Below are experts of layer 6 (counted from 0) of a mixture-of-experts language model. Rows are named router (the router's row for the expert), up (a neuron's input weights, with its number) and show model dimensions 0-127. Each number is 128 + 24 x the weight over its row's rms, rounded and kept within 0 to 255. Numbers have three digits each.
After each expert's rows: "gets" lists some tokens that make up at least twice as much of what it gets as of all text. This comes from a sample of Wikipedia text that the model never trained on. Tokens count by the router's weight.

# expert 13
router:175154144131150116143122170113146130106092123135168143117091105149095135130122147144105116134115152118146138130099092116084121133077100145131083094102124118163126135098092179132137133111139146138136132165102145125162167167123119109091090095116103161084125112163148100119136086117150087129119104121099117126107160160100113101143165154112119153141136178114084117131104148131111161144138
up0:144163156102164143166083146129151135132128137136139132094125136119117099091112091098091112131087102128141155116101134117088135127138093168156131127131070111149093140083123169127112121114110130109183130124115129126158158127099170118146139153138101119155123118119142092124126139123121131144068095126126185122158123123168097172131172136121123105144164104162126115165097135120115154166140
up1:076086140125126135115101143131129139110065103120150119114174126110112145125103130105153164147113125103168157122112173104118152127113120162095149188095099164123093126094156148145118154158119135141118127106128127115159134083118118164146121112123136135110120107131124107143124090091165129094143123113093158111121137160117136097168160110126114163131129117178135105106063167109119117101136
up2:118106153143102138132160158050099085154126132131108119130123122155137101136139133123098118106145114187128134163143186094126110153145100155105142141109097143162117161148125149114160148126114128112162182132128168122097104142125129172134144100146141147162119112144113104121086130144147188097100141128131140164173122166137118130157147124146107125154149170102102124154103103112112133146126
up3:168111127162119124145115149121143128118147137135144145117121146081104104124124143165092151121121116115109076134131114107135130174116107125150100154108163138146145134148102127107148088096167106130137123087120130093108102105102099153103115093174109158134134091099115141117127116112135136103188126148142094139105121136137086144160163091183137160112170134147162080125098158080141112110138
up4:155162112106156104092124129120129144137121153146139132143137139097147120171134073150116127136143104087136136131099100120165069081133105105140128116127121155149136087139120130159096126117156140139128135129114091153166126112102113129104143115106097168133111126144107085115129126110152123134169099117124097071085111117107104140158125127098081063133124161128108111159091099094148162117094
up5:154155143147139116176095152146157161100117166140119120193137116148126124124106124137104108123138105112142108130121134032147144123146139142079156125131058127137116100132115187120151101117141096104130161099110124140118107132111112165109120112118097141142115177153116110121149132137113133112141121121178098111153108128118150140095140139138127193119122111131108110152139158116137134154164
up6:147174132112126059118092154074122128130094148131181143157110119105164117193150148124145135161118164126159108152092135102140126145130128109111122085106090116136145112133156148087120139131161146120090086144106115109142140114135106093105140141137078155104094139121103140133124111144168146115098140124091101146169128123125125137094146105102110095106112139150102110140125143126089135101158
gets: " ", "i", "ac", "st", "in", " sit"

# expert 101
router:111105115116090120117138124144147127143156140138123129155105120099126144110126157151095132134100180123160145104119125152105178140105105106145109149101112092130104087134128142124106161091159099186122120083087145147112110120133114113119106129112121163128111118122128151131151113085143099123140092091126089151130163130119126163165120109152154089180167107154159167122135158102188149121160
up6:107133155151159156139135125099139064112126151144157095170134144105166118153102164106145128102140125188139119137123137093132130133133082119155101113175110110125114110141132111140114129116189157159123100142116118128091083157152129131108111131153132154135144135110142126083122121108157078133136115130109129145152113081137106129135142082133132067132154122189152119147141168137114159155136
up7:118125141080119087110134099118094108146118118141164107169110133128061124130135150162111146168155177147170113119104096118134109122098146117127172138087100133158113134155159170114132140157148101141141102124124108114134061111120119127133137133122107168144127111113137146089119102118102115095125081147130132121129097096165145124142147123071138118146122145112086106130116147138124112069159
up8:125139143146147159087108149080162144125110168157135095140106122118132156114170126154120159131112133078135102101134163093166104142162115142136134094149121130111165121131088113081111165127115086115135093133104146138141116114071110145174148146112145131083117145078107106122113163100149148154127105154143129144137128106151116130112137103101105104154116109144110088075130106113100133133095
up9:103150153165161135137112146128129119120086153144160114133092134146114139153111157133107138095119167152113129071143115117188129134175127123160128099119143110161105102148146122118133168130171105180123079117079068125146136141121126128163114152126065145143126151100138120133175121137156116117167136134091115123112137131146091122151095148135135112116158110123165159130121133138126179142131
up10:188104122100115165134175130117099135094150119103131139142140151134120128098106125108101116119123148156132166129108151140126138133135150073114144166128089120140085149165135158110144135116119130133116084102129095129132130121125120118125123122123155115115151102167146144107152114129102147133084071172137147140151142148126112101071114091155130156096120169149054161145080111150101120109136
up11:137141106105129161137106110101135099129081122134125154123167129177104143128159122173104108099097116146118104129133098120140151134161150108112134119088115131091096106125116142108131175150122118110097144097149099170092131128120111100134115082086115135164128158087165122142158144169164156085118125132096091118155121117166125095128140085137155111167144146139100119148090137130130094096097
up12:098098144111129085136137099136150101136097119114133128146142127108116133148139094156109121129115106135136117114182133161123158157096169147144159123086073115106190150119080126113145113100145159138136134073109128106090162112120114128148101091171131151112142111139118141110048155143142098147124152101108106131132128112128116101123153125135144101165082105126132095166148136129139154143115
gets: ".", ").", " /", "1", " Jr", "3"

# expert 76
router:157138108123135119146091151127093154097173133134119164156123097160111158151127114128113110131146140108108125166118119158084157149130130160175102090108124148124112116106118123125132093107164164149160144103113152135119157185104155128161113101160132144152193133173146127132133150132129176109165136137116139137121130127177170129124137129146186147124140168096087138147101120136148136135155
up0:150123113137114155113119136117090143109110156095120108120144126147116152106127143122142137191102162106140126118103094122127107107097082113102135120133155050125118114094112153139107129120144101084117137133146160137099141118117155105143088164072162094146120115096148186133151137117112138151146107156130108136181128132121116158135093074128126183129144129098072146121123123125119106137140
up1:122088110142137137104119126138165130121141144113123104093122137140126084121155177100081144110157165115109126078122117133111108135132161099147098169104110136161117093163110133155118120111184181121134137097125168167091121090127119140121123139165111159136118155111197128099119105118098122105144092133157115119137118104115086140123140143101176137145136088108084159132142131121142132128105
up2:109102155123142129119148172124130146133123135146107124156108128141106103182127078131099162118100156093132139148110144122115147139130093141170116064146136159122135096137141110110135107149130088123129131117089131113155125125101142137125097119152110123139121125151154107101148116116141127130131174136139168078142066093132136108149104164118128091142169140112145065135061097159087132138111
up3:082158138132128177153103133144140121107108079123089127125123107109128130113107150148106129086072106156134126162121132104155166154156062138191121097153135135153131164137124134119125130137126098138140101124113152108107096138115126106164117158138132128086158111090145114126107081132159125119115083124105143151122125185162117138126139128094086096136125126121144141159113127153127119077161
up4:142117153111115135094162106140143136127109126139121126161138095169111150156094131148115163136152125131191173170146119152145121124158102115128142143159138151107124108114115185145164109119142115151140207126117134100143143105113115160150167129179133176103106141101110102113131118121139121127139159120134158141107100140079108117145163148182156112116119135141135113179098105162140149136121
up5:120171121081114139113116102109102118158148131139116119149155070127145140171138120136112138163137123163136106147169146137151103119182144112138161106140084097104090122142141139096113109147071140182162112169135145126112139146105119147153153113130143121091159212092140133130120127103107117127124096144116125107130138140136111095101148066124132136106115106107146121150144119127131169139124
up6:176135136092125139149129113078080118128106089183127099125092132133154164150161194156125129103094097119183121132126126135164113100118133127158092132100098134119172120135131140114144157130185119108130118111087100097122141126152115150089135101145119131117112096141106104173132135113156145116128123095151115103133151069109163100104125130143131125089117134139149142122091102114126125121141
gets: "it", "in", "at", "an", "on", "er"

# expert 97
router:153111143131099124119137126093101088146110143131165144117160163097145115164140117088128155129171128135122105103170086093119138130118117137057158088118147145109142107099127134129111153140116138113108115137133134127115144127115101120110160080158115140091162155178097097128121130127142136100153114098087111174090149099097112096147078149141086147125128113150124078114156149120113106141149
up0:176115134139141130085139115092075130099105163142106124122093111104150149160142128120143178138135107124079127100116122105154175108119137114149144111159114107134085086152096160146115137092127139113106132147133093073149169147138095140089159147098113111100107086142113098143147108154156141107151141149176110085123126110142138122128129093148113131130101132170128129104147164154127133153150
up1:103117155115133099129141141096146098127135168134169143144158160147140148148138154118123136157127167181138108117103086146082116134119149128071118126109104118058142137157183107138118114170109119138129106114133135117185121083094135116120126152124126164141126127108098143084124137141164085121097127136164148140147127100080136125087114114118114142104104103177101130131113116157153135119130
up2:090131160129144105163110122146141118119111160120132102154170164116136069143184144128122159132109131111147093151098114130075123117096146145123098134128125154098103088142155157140105135104169119163143110078116149151192142120112088150131152127143102157116130164163128122140120130156104135167094163105119099135167123127118132111114153137080132117162164163122152140128140105143144102127116
up3:125129148147087159139138145128137111155118116093127131125146205160140166121127104113138131150098108092141114116140127127130100132078153128170117135089162128149105082167100127159139153145137102118142117084131130110110122083148125102119131130142101114181122166112122106141131177169101147157094158156143137138112105119128178133129153134161149161077124126078148154123106145117124123103096
up4:101112124144123117131134130113153103102126134084139127143091147107166141107078123116084132149138143186151112074117134153168108107114158125114096142118135196098136127101142148148124177160120139125136114129184141142099129159104127133141122115190139129182123110118124124105099121153118139113114072142174131120108088149095160160102101135143134155143151146127124132128167130113149116143102
up5:097128113146118133106154146127149114126121136111125134138149134093117142142140130117109129118134109121110069126123161135090129101153103104127144124122145082099114107073153101102146131187143098164169112082134137090134128148129160143109182137133063105105167168163155097164131147156153139136148153146145132089143101130107113140124139104089104127148129131154186102142129144103141144091100
up6:129171110106158149088088108137078149152087125117137119139149135073150142122168145171123179152130138120097103118155121120114149084147140105127112125090112095112108109130156123161136149122109071094147142146108127132162112131111120121165136152105158080128104134128132092166163172111127133136133126160137128094083128137135135136147153077152147128143142137182130168122124098158127122137120
gets: "-", " high", " post", " hand", " head", "ock"

# expert 22
router:136168124131146165168076125120122083117120114136102134110111115101162159147154112129139126137120124125095162106124133131165124077102096161117170173148120156132129112102124114122123111131136136119200109136115092131174128111159127107164161103092096130169135128139156082101131167130114115158118141153117133113109142114101153143106140141086118138098130142124161159099084107123134146103077
up0:141159129122144101109136109099147136113111135144135155118118132131141145153138124160123083139141092128153142090128126133152107160124146148122109128158118124110129146154116070091110128096138124101126109161097152091145163112093082172108045099145171156152148063148178091143123155116117100128141123149080147126129102075147129124089095146139132117132130125100140104115127131139131131153124
up1:139116119114145084138119137095145160124134119076115132137137093117153128213119106117070137129134097140135131093100108139156138146165117092087169188096122158130156143143137134109110148148131139132093121147151162154094143139136156127143129146149074155129119105125135138133118135146134145142119145095128134106096122167138113165106154169140131111137116174130141131123160120153118075151082
up2:149133147130104118128129110160117144117135150120120126142133161108127095124165130100126147087124137070146135153161112116135158099122091120196163125145113152122123093138132132105147164123134154080102134146090123123120138174114143128119140139105155132139118159131105152129154157146113122104165109103114098131152096082133096180138167117173131134132116096145142135173103151120148213100125
up3:101139097116125145149144159124143100090133134100145099117165105070112140133141116114148134140114119121124124157140130138101118144092126073135144134087139131095082137095143123136091112163108159125102102162150144147187094111103143130117099136135162096102110113137099140151104162115149190166133150128104077114154118133144116115137164130115133139159144152070130122136111112132151098183135
up4:107179138120159101161125102118138118121117138150113113154130138071172153148091117112137130153131104168144151089146103117169112120154135070171170144127134098092117125160155170097133117119112133132109132124110149118172110126117115131116166114098129161100172164110142147094155146147141146133068087142136099128138141128120094121065120096134104126150112140143150151141113155120121152115133
up5:135088133170122173109133101165151096112092158085152131157111119157121100120058078125134129129125143152113128128122120141170130138091126149130075128099104147102132124143130149132118111155159158145140177132142077144142142108096126122148158147143064135115130118141167145106104146166140148141132153136136126165148115134113120145083131126146134143133191168097109111142128112127114095123149
up6:142145113147085093149114079095115151146104129140121113124067124164080150172116078166117099149126153131130159122153126113126168164120150121114165146104077163115117139140110106124148171141106134090145123147136109116108155167111114147122122122138123117129116084144159108097083110114116108114125112104081119154101146092137118117121115150143119121128084129094132170147117132159142088144092
gets: " D", " A", " I", " Al", " O", " al"

# expert 40
router:144150092101157141151130134168092107132165157105093155148141096146149124137143145079139147097125108105132103116114163134088116101116144144160088112119138191117111142121164135118156144089152131127139156111150117090129148114129145143106113139097154112167092112107134163139124065116171099117166117094143149089149132158112100117151141116165108122118155131145149135121114125125182102119092
up0:130141139076172142082064098134164107122111146156134125115136160124127127079109107161118124165120113133125134127142143105114166143138087088166128145108109102174092090116156108151104111132140169152153156111115105095144143149127117127145112131127127138144095140164134092113122103121139110112121088118143123129093136153175154111154142137152069136121141144139178167151147142079136144131125
up1:186154147107126117115134116165134095131141121114140122116126119104119159119110090099154123096111122129121146166101119164140130131132073113146098139119104155105123173142136138122140116080126134141096113151104137178156119134130117057183105118128108114092118158105132150122151164174181083110140144098119156071168123115136164126123149128118187130124136100115158122128127126126121134145134
up2:131130119088153100111162154130154112153129131125168130140194112158143125148175130168140107143128170130093150074120111142111140087141151132149127151111109136091123133125146127153135097143110153120160138068127148149170100055113155126135080095087102150128131111127097163139135135117157086145107160132142148128173135116111148107116146144170116115114136111133134109143132154134103155112130
up3:188147129137145142121153112128103103141129122106136101168133136134144141136103169142128157117120127152147111134109189134124137113135113108133088176116138126115120136090113132164099109121148075174123140134110122121165123121121100094133097156097119112146119134092165146107150150150132079119133107075138195111101116133166097114103152161112114088122131114145182124134138113127102134183098
up4:123157150126132112117111122125131101146140149124134134150180133086116140115115096153120184142183146144115153161108118090145101111136117101098156181121137088142120135096082141133125130125162087127113166111161137074152129129120118158127131086161107122118141142136131134103088107129067121174125128129160137132164110128134131113138168136137098142132104138103168105110145107174119093127076
up5:098130124118137131133139150111180120129146135117088113086125128079166119130106106138122185107117116123126132141137117145140113106112121135135143137140124168121138146094139179124170161103136150124130150163188114111161135181113163112122135085125130155124133103162100135115111131134152117202132174156130149134161086114122127121140151098130115178092162178086126134146125147146150125156141
up6:134121089103107121125122090106141126145100139138153136157129149143143148112128130154138175128145107124110134078151113115124099138077124117117109107131099061123147127105114145143078106148126125130104127130137114119143092131156159145090104137137135155160114143137167127104135135117134123147133068110069135176063167133165109144104155143147101087152125136104131148108117182102145169141154
gets: ",", " |", "),", "us", "born", " –"

# expert 67
router:086116133115132122134134135133115117131110103103141134088117121114104106137153123129148126099121118148140156140133145117100124116166139147166140167133090087099138140169164105154102104128084134127136108137157119118100094121119093162122137164156144137145066122107121095163111119092081093128104091070142136148110165169124130121091141173086124101140122144127106118108171095135090168126097
up0:086152161159151111142116109144094092130147091129086099125125112114139174094118128132110146116112100132133108129133167113107100161105086085161168143115151110158150118169068155143129136172155128140120156115141091099099139138139132167090094135114135166079107133140146113131133121142139117147143134125097143156089139120114112180093132123108128157103100160132117102109137150162087116143117
up1:093111117123095134164096135092166138110103106135113121133133146132110137129119114098103112114098126141146139117110055111133139093119102124081139119134141096115159150179130162161151098113116093123107115117146143093132151120097113151128125112145160139108124145102130139107122107146129169128168128089093085167150131141122168117158139077120081152099089169122071125116131113156135169126114
up2:112131131105103076146163138095112081110139099132124129129154125091115142105184098084118090131143109139132134093133150103103148154130095107097119102108150157146143138131150129137131154180145127174138085097116186110156115180119089140118133119142148129131150115137100132142154120146130122105161128094125068149162132144123119141133099095126132126102142158105103145168124112090131086095122
up3:086171132101089126115127132091130121081118155111115125124119140099126123156144097139107112144112143127100104123163120107103148160164129183125142152161145136151167126095128090102134123150108136141130139132152174109212122121115125095120096161142109159127131186133146156142135092125142159148112134078103132108115117157131141126153125122110122138149102121129183140149176151096157140101106
up4:086103137165135154131144148147106098149126074137143151119140207114151114120190129090105163121123127117136119115154099104108120136108141098144159124085145146087123089145133112114128141153153102147109125165122083091144125109111135132134140102124146129137107145093113124121137097140110085120120120144094138135136123151080139148123166122110085120187167143121128134139156158141147122087084
up5:139132141105126120181112123105132130144129172127153109142136102170121138141129121121168174152071128144127147054124129099121125118166132142138164128147101066115100152141150126143125174170124118086121095110078143136108141143102115136126159112127121138106153139117184119118178122142141179111122099167118113161174149135142122100100141106142114132112117125171132136097135134163113130129119
up6:150111170126118156141112165151094141096160086109140136134120148104093116075097137057151130094119120184155131150154103114101116119102119102116112157110088129152095129117110093144117109147130125166120147088127082092132110159107092149071093143141138150096107111104140108110128148135091134159154125135099146152130146164107098122132105112107115141143113153092123110138090141133126136125130
gets: " t", " w", " g", " f", " T", " s"

# expert 102
router:130144110140089154131132113071115136132153170124127102121162125125134128115140167155141139105146154114151156140102094140146151158156124085127108173109100136105096108120164094115155093099119119123103093089138113138119133082123132130151093090118147095101107148153127138131111103125146120095090104141097094119127143155100108086120194163118149181143149163127129131121133154149128108136179
up0:115140159167103140140138113138123141131098132138131142133124183104119096123122161148107130140117132158124089154155106127142128130154144150110142134103146153126112117095096111118083163138160112125104164164129132139124079152148098132157132070098157150114112118159137153099097095143105112124172104070160122112176107127124094092130137124168095098132126121081122066121128089110112100126118
up1:108156169160121093104133125093123147088113148125133113128092095162118126127123105122114117101154154113127137160108112111128149139090134105144116145096148132142132116143151169148104129216164131145111146132168147123121129121116111147119110118160123144118130117157136082153138103150144134097125109105102136097126139184133086137117143159106087166057170114131143106163157153145119136123084
up2:145106126102127142081129111122143105131163172083130131080141161139111163082142109120139139093111130165104146106128124121169132113125133105158124132145123114110155116110124132115158140115128154097114076141105110103101126103088174097142109127087142131127092153108145108093127105134166098093109117132086110158119107146153158160096136141135135118177129137093067161121153131135112139160175
up3:152130097117112107099143146114113099131096126128078092135122111119114111118086126160143164138144151110142133138137117102115116109086117112120111101136128110128113119114110117077050103102126126081145140162168127126152121092117152162102147109154130135106143143109113126111167098153118065165148161138153109169104107120134055119148096119094133110138137149122105127084130135133125096134160
up4:207135134154133121126128135124136090097148135089161107147116094146111165171134165143080119184088143082122130153115122118162136123124112106111112119099107110108157140141175153066126095138135143140121142090136136104144117164118122129095109107094108093125163158101143157124125096133136095114127110161130089113135121162126144105089141134168131150160140152156154137131098130123115138114132
up5:102148170122124147136118072121106158169158135146128164133133118158088113151090115136131145113160117127156117136141140145151149077162158166108119078105132136125091166095131152106119120180111104099079111124086086116140115161091131178122117130132153143133139099138120105134167166171154127097116092122162094129137137141139112127122135116114147146163112110117141156129131127085112115115164
up6:091141153084135091122123077139108089124103139165124157124100170103077151151170131154115189136123134169107105102134122113144132128130126104106131098117098120122142139086151154089118163131180083145143144132073180149136180110156114111121119146107125144172115154148132107130142125170149119120156124104100153101157124123125094100128124142137110139123106158111128113122105144132146138146127
gets: ".", " .", "2", "7", " ", "000"

# expert 95
router:147130097154135156147152121098093123136184129128147130123158138121114145123097159122104100107102153125149131123092126123100144091161129109109171142139123115163101130173142112100137156181139133154128103119114080116105136112099139105094108106100108128124125105145128155134138090107115124109116122182127126151166120160127119141139112093147135150127165154148080169194064149159132149107114
up0:134095159100108112099114197157144123105139138120139180133099181100087111149085126092092124176132142120155108113135114137129152109132124158127108132117124142102160105111139122109057156176136121164142147128144092122173146102123141148142127128128136107126160123133163134075138115111108154087133115105128133131105159110082097150169150137113130123140133155151131107167147147122141100128120
up1:153115128154131160102153125114117131106152135121071102100171102186126175110162104097128109107075102138108149135115115109132171161131150126112102101177164165134101181146148140113104127138105145123099093160131137134124140135147117120147167092114168137124128104122115099139136139177126155156120152165099118151174124126138107169115098103118136118137131118124146136137120119165145182110121
up2:180146132147165138144161106159091136114148156145139157116113142144090150126124109087138128153109154121102113109141147135140090116137148106106122133124091100153154096124146137169164039118070112090159132164111143119120144104126091116173144124121144127124146126086145148132133106152146100113165154115138124132121112124117128135130126108145093114171090075093124124176109134152144144133112
up3:154112137139084131182129138121091127092135151123129098122130151126135078135115112137132128072151143164151113141161128124123116116113121163158118133129121156133125123100120123109163113109117121126106129146176171124146121144149115154178141101128191089126096108121110154101115165117126169098100098133170147103136112125100083124106116064125127085103122170124120122111128102159117092158088
up4:170101122109136114114152118139132159130149108132135163153120172127084145113107164186061114134100122132129127109122128157124111124129116106132094152091132132133129089137124130091168114123115101120131152077135072115102122094094118162093092143132142170142121087129135149126137126084130131115153116138148105130144165107139165108101140075198135115155116136164125136151145096148109121138134
up5:139126150129136111089136099102119126168154060139124170138128191123080118129155150106091133140123136173089110118115135114124169090083124128140103151126209143143138120153123115091160094158110089136121150094124113125136122148101112167121124148104137115185144098121121150083165153091130111117112124119105103130122116135123189132117131162124129133134121136142130125134140123142121143099131
up6:095133141153110112138142109158145157130142106130133095110125107136139111127136149146179148107116131145149141105148139181169154133124128141152109101128136128118125118125103122148116075037148145168146142123071186133074111120141110114146162133127134168120132171101092106145132155091141115168137123117130095125122153113144144150128106132160143099119105088117148123077179122111140123138134
gets: ".", ").", "\".", ".\"", ".)", "”"

# expert 37
router:106175102140153092106116085131071135102143080122104141109162168123164131139151106141132118095130157136094130114098135154132109128171172151130143154163097138110146071100139124130150101110151134095113093107114139109136147134115155148108110096115111153111131134121118122131155118130138106130117132091108148121116161140097178161097140119130064094128083098104160113124150144167129146117109
up0:142131147124066130074142161077144105124128117114163136136080138108127167123174131085116105094141126139120081161123154158144104133115098127143170148165089142141190131112133070142155112117132104114114146132163082145106138095123097141097145119112147115093141137157123144103134114121156148143112130117134102112157115112123111098116142116155055120129127120144124133142141115116118146141096
up1:093155138149111103110146119088087137151165100139124142141138127109155109119140149103118125117112137097097095123094139150123120131180124107142109185117083137079178136149112136109150136141116121144112139116182117101121142088111114192106097096161126165104164080106139117151122123110111136096125149082167136131133111107128129082134128097155140100108118108177097135131117136123100124120105
up2:111175158140102152092177126104122118145184142134099133137147147151154166137106117133121140105139132117096083105112153140134119144213151175134110145114110110093147128099101124122125142135158141162138142097137137133127105105120123174125100114143131169118170140079132110163131152135141128106108108130108186112131096099117121126157090077090140105101138131139138119099162115135148149128127
up3:115150139149145114102112102118132101076180103107143093137176100073165096128158094157066140131161108133122091118180103145132147155128149118155156120138087163136094096136164165140112119147127113169127107143115121122175128131115127143104128137133122090099107158126139132108168100141109146111119100155117130107111156158114181124095107111134121122121109122138127126146126104159121165126106
up4:150128118120138131158146146092158121135122117119135114123155144108155176147116173046118113155138095169144144153098067122087129115130152120092158130131148129115141153132110089164118116108135141103125134135119119092175154160124140146134149139130145117131133178120126106094145135127130145132149136116130132140147147122135119136124145114179098091171101136037150092130137087113109131150145
up5:148084120121117117085107111121124118127157122136101138160127176158103169100104135115130144121125128131124136103043119133170168125150129123127140150149106148122130121159118106109133155153116067138112102103106135098148111104163115138165124133153146142117128127168129070101142108146151174112101154125129102096119109139104136114143108159119115085091107132105147093129141136154126164195121
up6:115137141112140129102142122086112101166160081158151151123100150084152099136115144095097091087149090156160114123132142131123132112115151120119117108131115106101131131115151118105121132135116101082128121105136133119152130119117150145121135120099176154131135116116143169077159138171171136127106095111154162130089107099128103120077167182147071138105165076137126128155127126128135104106111
gets: " K", " Y", "ak", " S", " H", " T"

# expert 0
router:166098147107110096133102118119122144098147117171126150108129128119150132074123155111153132162109169112131096120172123128138110139128144119115131109172131117137108125140135167091156081109132150167148095138081120143165162128117079107134164147150158156101124117144114120136100134149163107122069147122114139172152178138079085108148104141097113129103162104107110129151159152145118139128126
up0:104151103137136136154132114108113081137106137100138153127138148132119131121131095093150161129121172137128160121151141112120119156166099149143118113138120103125108123120129154087135133140130122140119104135119165111107142127077118100114146106090111116195157100127101101093072133151197174151089125173202131116149139156124114091106165132144143151100116120115123163138132111124138090120125
up1:122151143124167132135099119144110145126150098156134128114122126157093133129180166134137100135108122125091118111096123092124133121125135100158149114114124122074077106146126129128112109149127132149167146151123093097134105151097092137136138190107134096112176123139147159153087117099146124115149147138067099146126099121139123126127170095158145052117160116093116161128143151124142130118172
up2:134148123063143116096144102118136111152081132127150107124161174096151134147097122133120153124148148151141177140157130089122123140126175104110138113136127112088082087137120156124128126136117135141111111184152102120159141146095109120115103103125119144116112154119132150115103115099102132093125121132086139141117150130132122145153120153090106069086127111127143137203121143158155132068131
up3:142083107102132146100109093113100167139150088142145154126158117146092118143132146159126105136056156160152130162114160082149147105111117133141103134123136170148109122152105147147137136137100096128135113120129092114125086125112119105100150152141146151147147119090135120132162086087101136122123110129129047136158106145121078128149120120123130075172110127100142140142126090129101132115147
up4:166151103153151118135114136141151132114179133127118144139113108090105158143126110133106152124142106119083103139144180133147133088114150122176114182115111087107156092062100118131148118124129114123151141122120160142150106057131119135145119136121105126097169124128127147117161155158152148172124116134136093078109138124161121164146153131090111098106160111093157126144140104138152120149103
up5:130159162080146109116124141160136114132176090123124125115145186120147079120123098133159163114078071135119118162104127128146116136145106099163114088148112162078128127177199129131118131132127144125104132097154132111157148150108121159176120153117146124153154156143122148146093145119135118166107112144117136158128114132105150132120112141181123103139112150115088103137121145139131124168144
up6:103133152154174113123086146157146164074176096124137107110122116072143127128149124163103158089086145128101129146177140127147124118105145102151147149096140100098136126112135149119141121133095093114133137129125127148164096101108114088137140110105103135138135116140104153132117149153124152166126119181189114119141133135134127136134085135141122088127131092085143133158120123158135072153091
gets: "-", "–", "/", " &", "_{", " \""

# expert 72
router:155140139147164135133114148147145117122105118138084092137155141084139150120116131138145115122129113164163136089123111081135127138080106165112122147143091122112110154083154123148099131125085130089141085128159141118104151116112173140130108132171134097139132144110137106143099145143133136116120108068148133154147119106129147164085123138079126195093126143143136119124157089116074150166115
up0:135163094125126169145073143144112115111142141120128100146167155120104157127140120144142130147111114152118145159067098108132113108104111095121160159137165157140116134127146157153102128159148114181156123091158120123122160136114145114102144111113068118133114147148133133126134131173127150146137123149133149099064107169097152125178184113124073126126120125143089138108123138101127152141154
up1:079155133158139141092113131163117063137137101127127103126133139135124162149153133098129105145118116128086110150136124081143110152141127156120177103138072125099106120143106132117087133117106137112149122128114111109142125106148152080115112135104110106113107155135119146111119108160145108147077111110096109104038102091169143163105121150112126092133115126123125156118127162118090110147154
up2:107132162106164114136129121157139149085130140155127138147091106108123138121184160113134146114101142152138114101095060138091157127132177085139148158136132094095109102161149157115130142114106139137135130123098130136100136122138128114150140122165148182136091112131106128147126147116139166105152148130158110144150134109119114127075135115126183156139111123157119166146186164121096139100169
up3:137103147141172141112118084094096107161145131104132107115145132067147130157100117075155123131094126138108142076122074128083119128132162122105120102156125170136127166154128172135083128174135145135127126141090145101192138099134097122114136121128136170088132128139173130121123142112131141114144144126128149143127132107163108132141140119117109126103125155140107067140138138131092136123179
up4:083126174162152132102110125133169122147123144101112126141148166095096113161122148148115101144130109144112135122094093111115137095172164138135116113132110109124161129141164122125129130138156164115121078160125147136133085086114134121115116092120140157105158126143105210150131139105148121101074129124111116146093125121128077130059108104132145120118161118136151096139118101112103161123113
up5:174124113115171141135113124114148088127133132137088160131161119142142101149129165180106101121122130131111092132142107135147164134146142118093135143143114141155126118103139123117185109128133082104195168149117127112084132089094126136150133121151118140097092127137122160073095100137112110116144156094079187107082119127120114128127091126156122150114104143133153129146109145079137112113123
up6:159146168123181129094125120099150088153112085158139091129162136101147143129131154159123121129104122151158122147095096086084098103155122180166120153137101105119132143128081118099123125144110097131150135085179104121136139150119133132130112128103161131105127134139104135094126092080161111105085101106115112131131107129181129102111128118119142161131159116157130116122094116113077153131118
gets: " b", " F", " dis", " s", " c", " h"

# expert 113
router:131140119142135113114099109142118148137154116107099126103156118121148146108079170160162125134140119146100147126069151118131146131139121158108090139117108125135121121144163099154126085131147151163168125081123125088169110113090114142140139100139158149158137140158159122126136126125053072115147136102117130139118154142142132184107175101143101120131164109130137145079120107112160175123112
up0:131144163128116125139102111128116141145116143098080137124096079128158141133081109190123149126144104169092109108120152099174146116145137131147134130094125143099139148125141164129086136177087163118141138110121128073119119153115086152153145108149111123081173079138136101108084142159124117121121159138126156093108113156101138144126166094132104128140147112123129180126135120135103143109103
up1:138161120148143119170114114139155145122139127124127142145125100089152127162115104132130103134145157134151109145134127132138151131123117108147122151136078113126115122121163131082137122101106121158165140142132137124090109151092133133059094113115077087116147111177094131049126130126090137139130127164184115123172120150183165128110125097099148115115147114126152116126153153109153153100089
up2:155122120147170136091157148114129105140109132146162099138147134099145127124077187087119142170143143140137147145113149088139134100161116101147137143176115127142076123084134082155100125123134106173134159121118099118125129159111144137123134099132150116145131139107131082132111123113124136126165163151100170103131116089094117121153125146152116112159134101158116209112129147106103111106145
up3:120139107165164091161135142116110121131119132093113142116123148161169114168099097095118150124097108148135121156102104112147095136157142159133125152140119143148155151131126113131129105140103139112071109113107118128136176132073073130108152093142144112140112119157093111139155143196138143150116146192154127153157150130142128151100095116143163132145151149138141103121096112124150112078093
up4:095148137132139122119135136112100127139120141166079130115145148140168154128125092169128168143104131143095126137121102136145153143122147112108081156107122062130069113090123123125140117127111121104128100117098100065165140142116125146083106167131157109127108106148125147111116123102151166133118101128100115107103117162136107152066077143110115130153102114109143138101144114121188117097133
up5:119152147118178098097098091090152124158149110144154123149119134139145154119112176081111116125198151146127139096144132120145159125142145131089117137080135138145142117182150096152163128120156100117130169080158108106170110091114102133122118106124148123128152104141107104096148166081116120100102126140135144102113121108135123134164144124152080150149148125153127098144085112125135120107135
up6:125155171139134160123135139132113120086134149080162110126136098114140150128125102152119144092115135114094125137153140107168111139156160117125103158148111124093152171145141116126105136146137091149141122128158081114142118099137147132165167105110107107066155140136129161127133161161100131097140114136098160081075114140096137099130124097151133100107193167110120171149141102101111138143120
gets: " T", " C", " P", " N", " S", " B"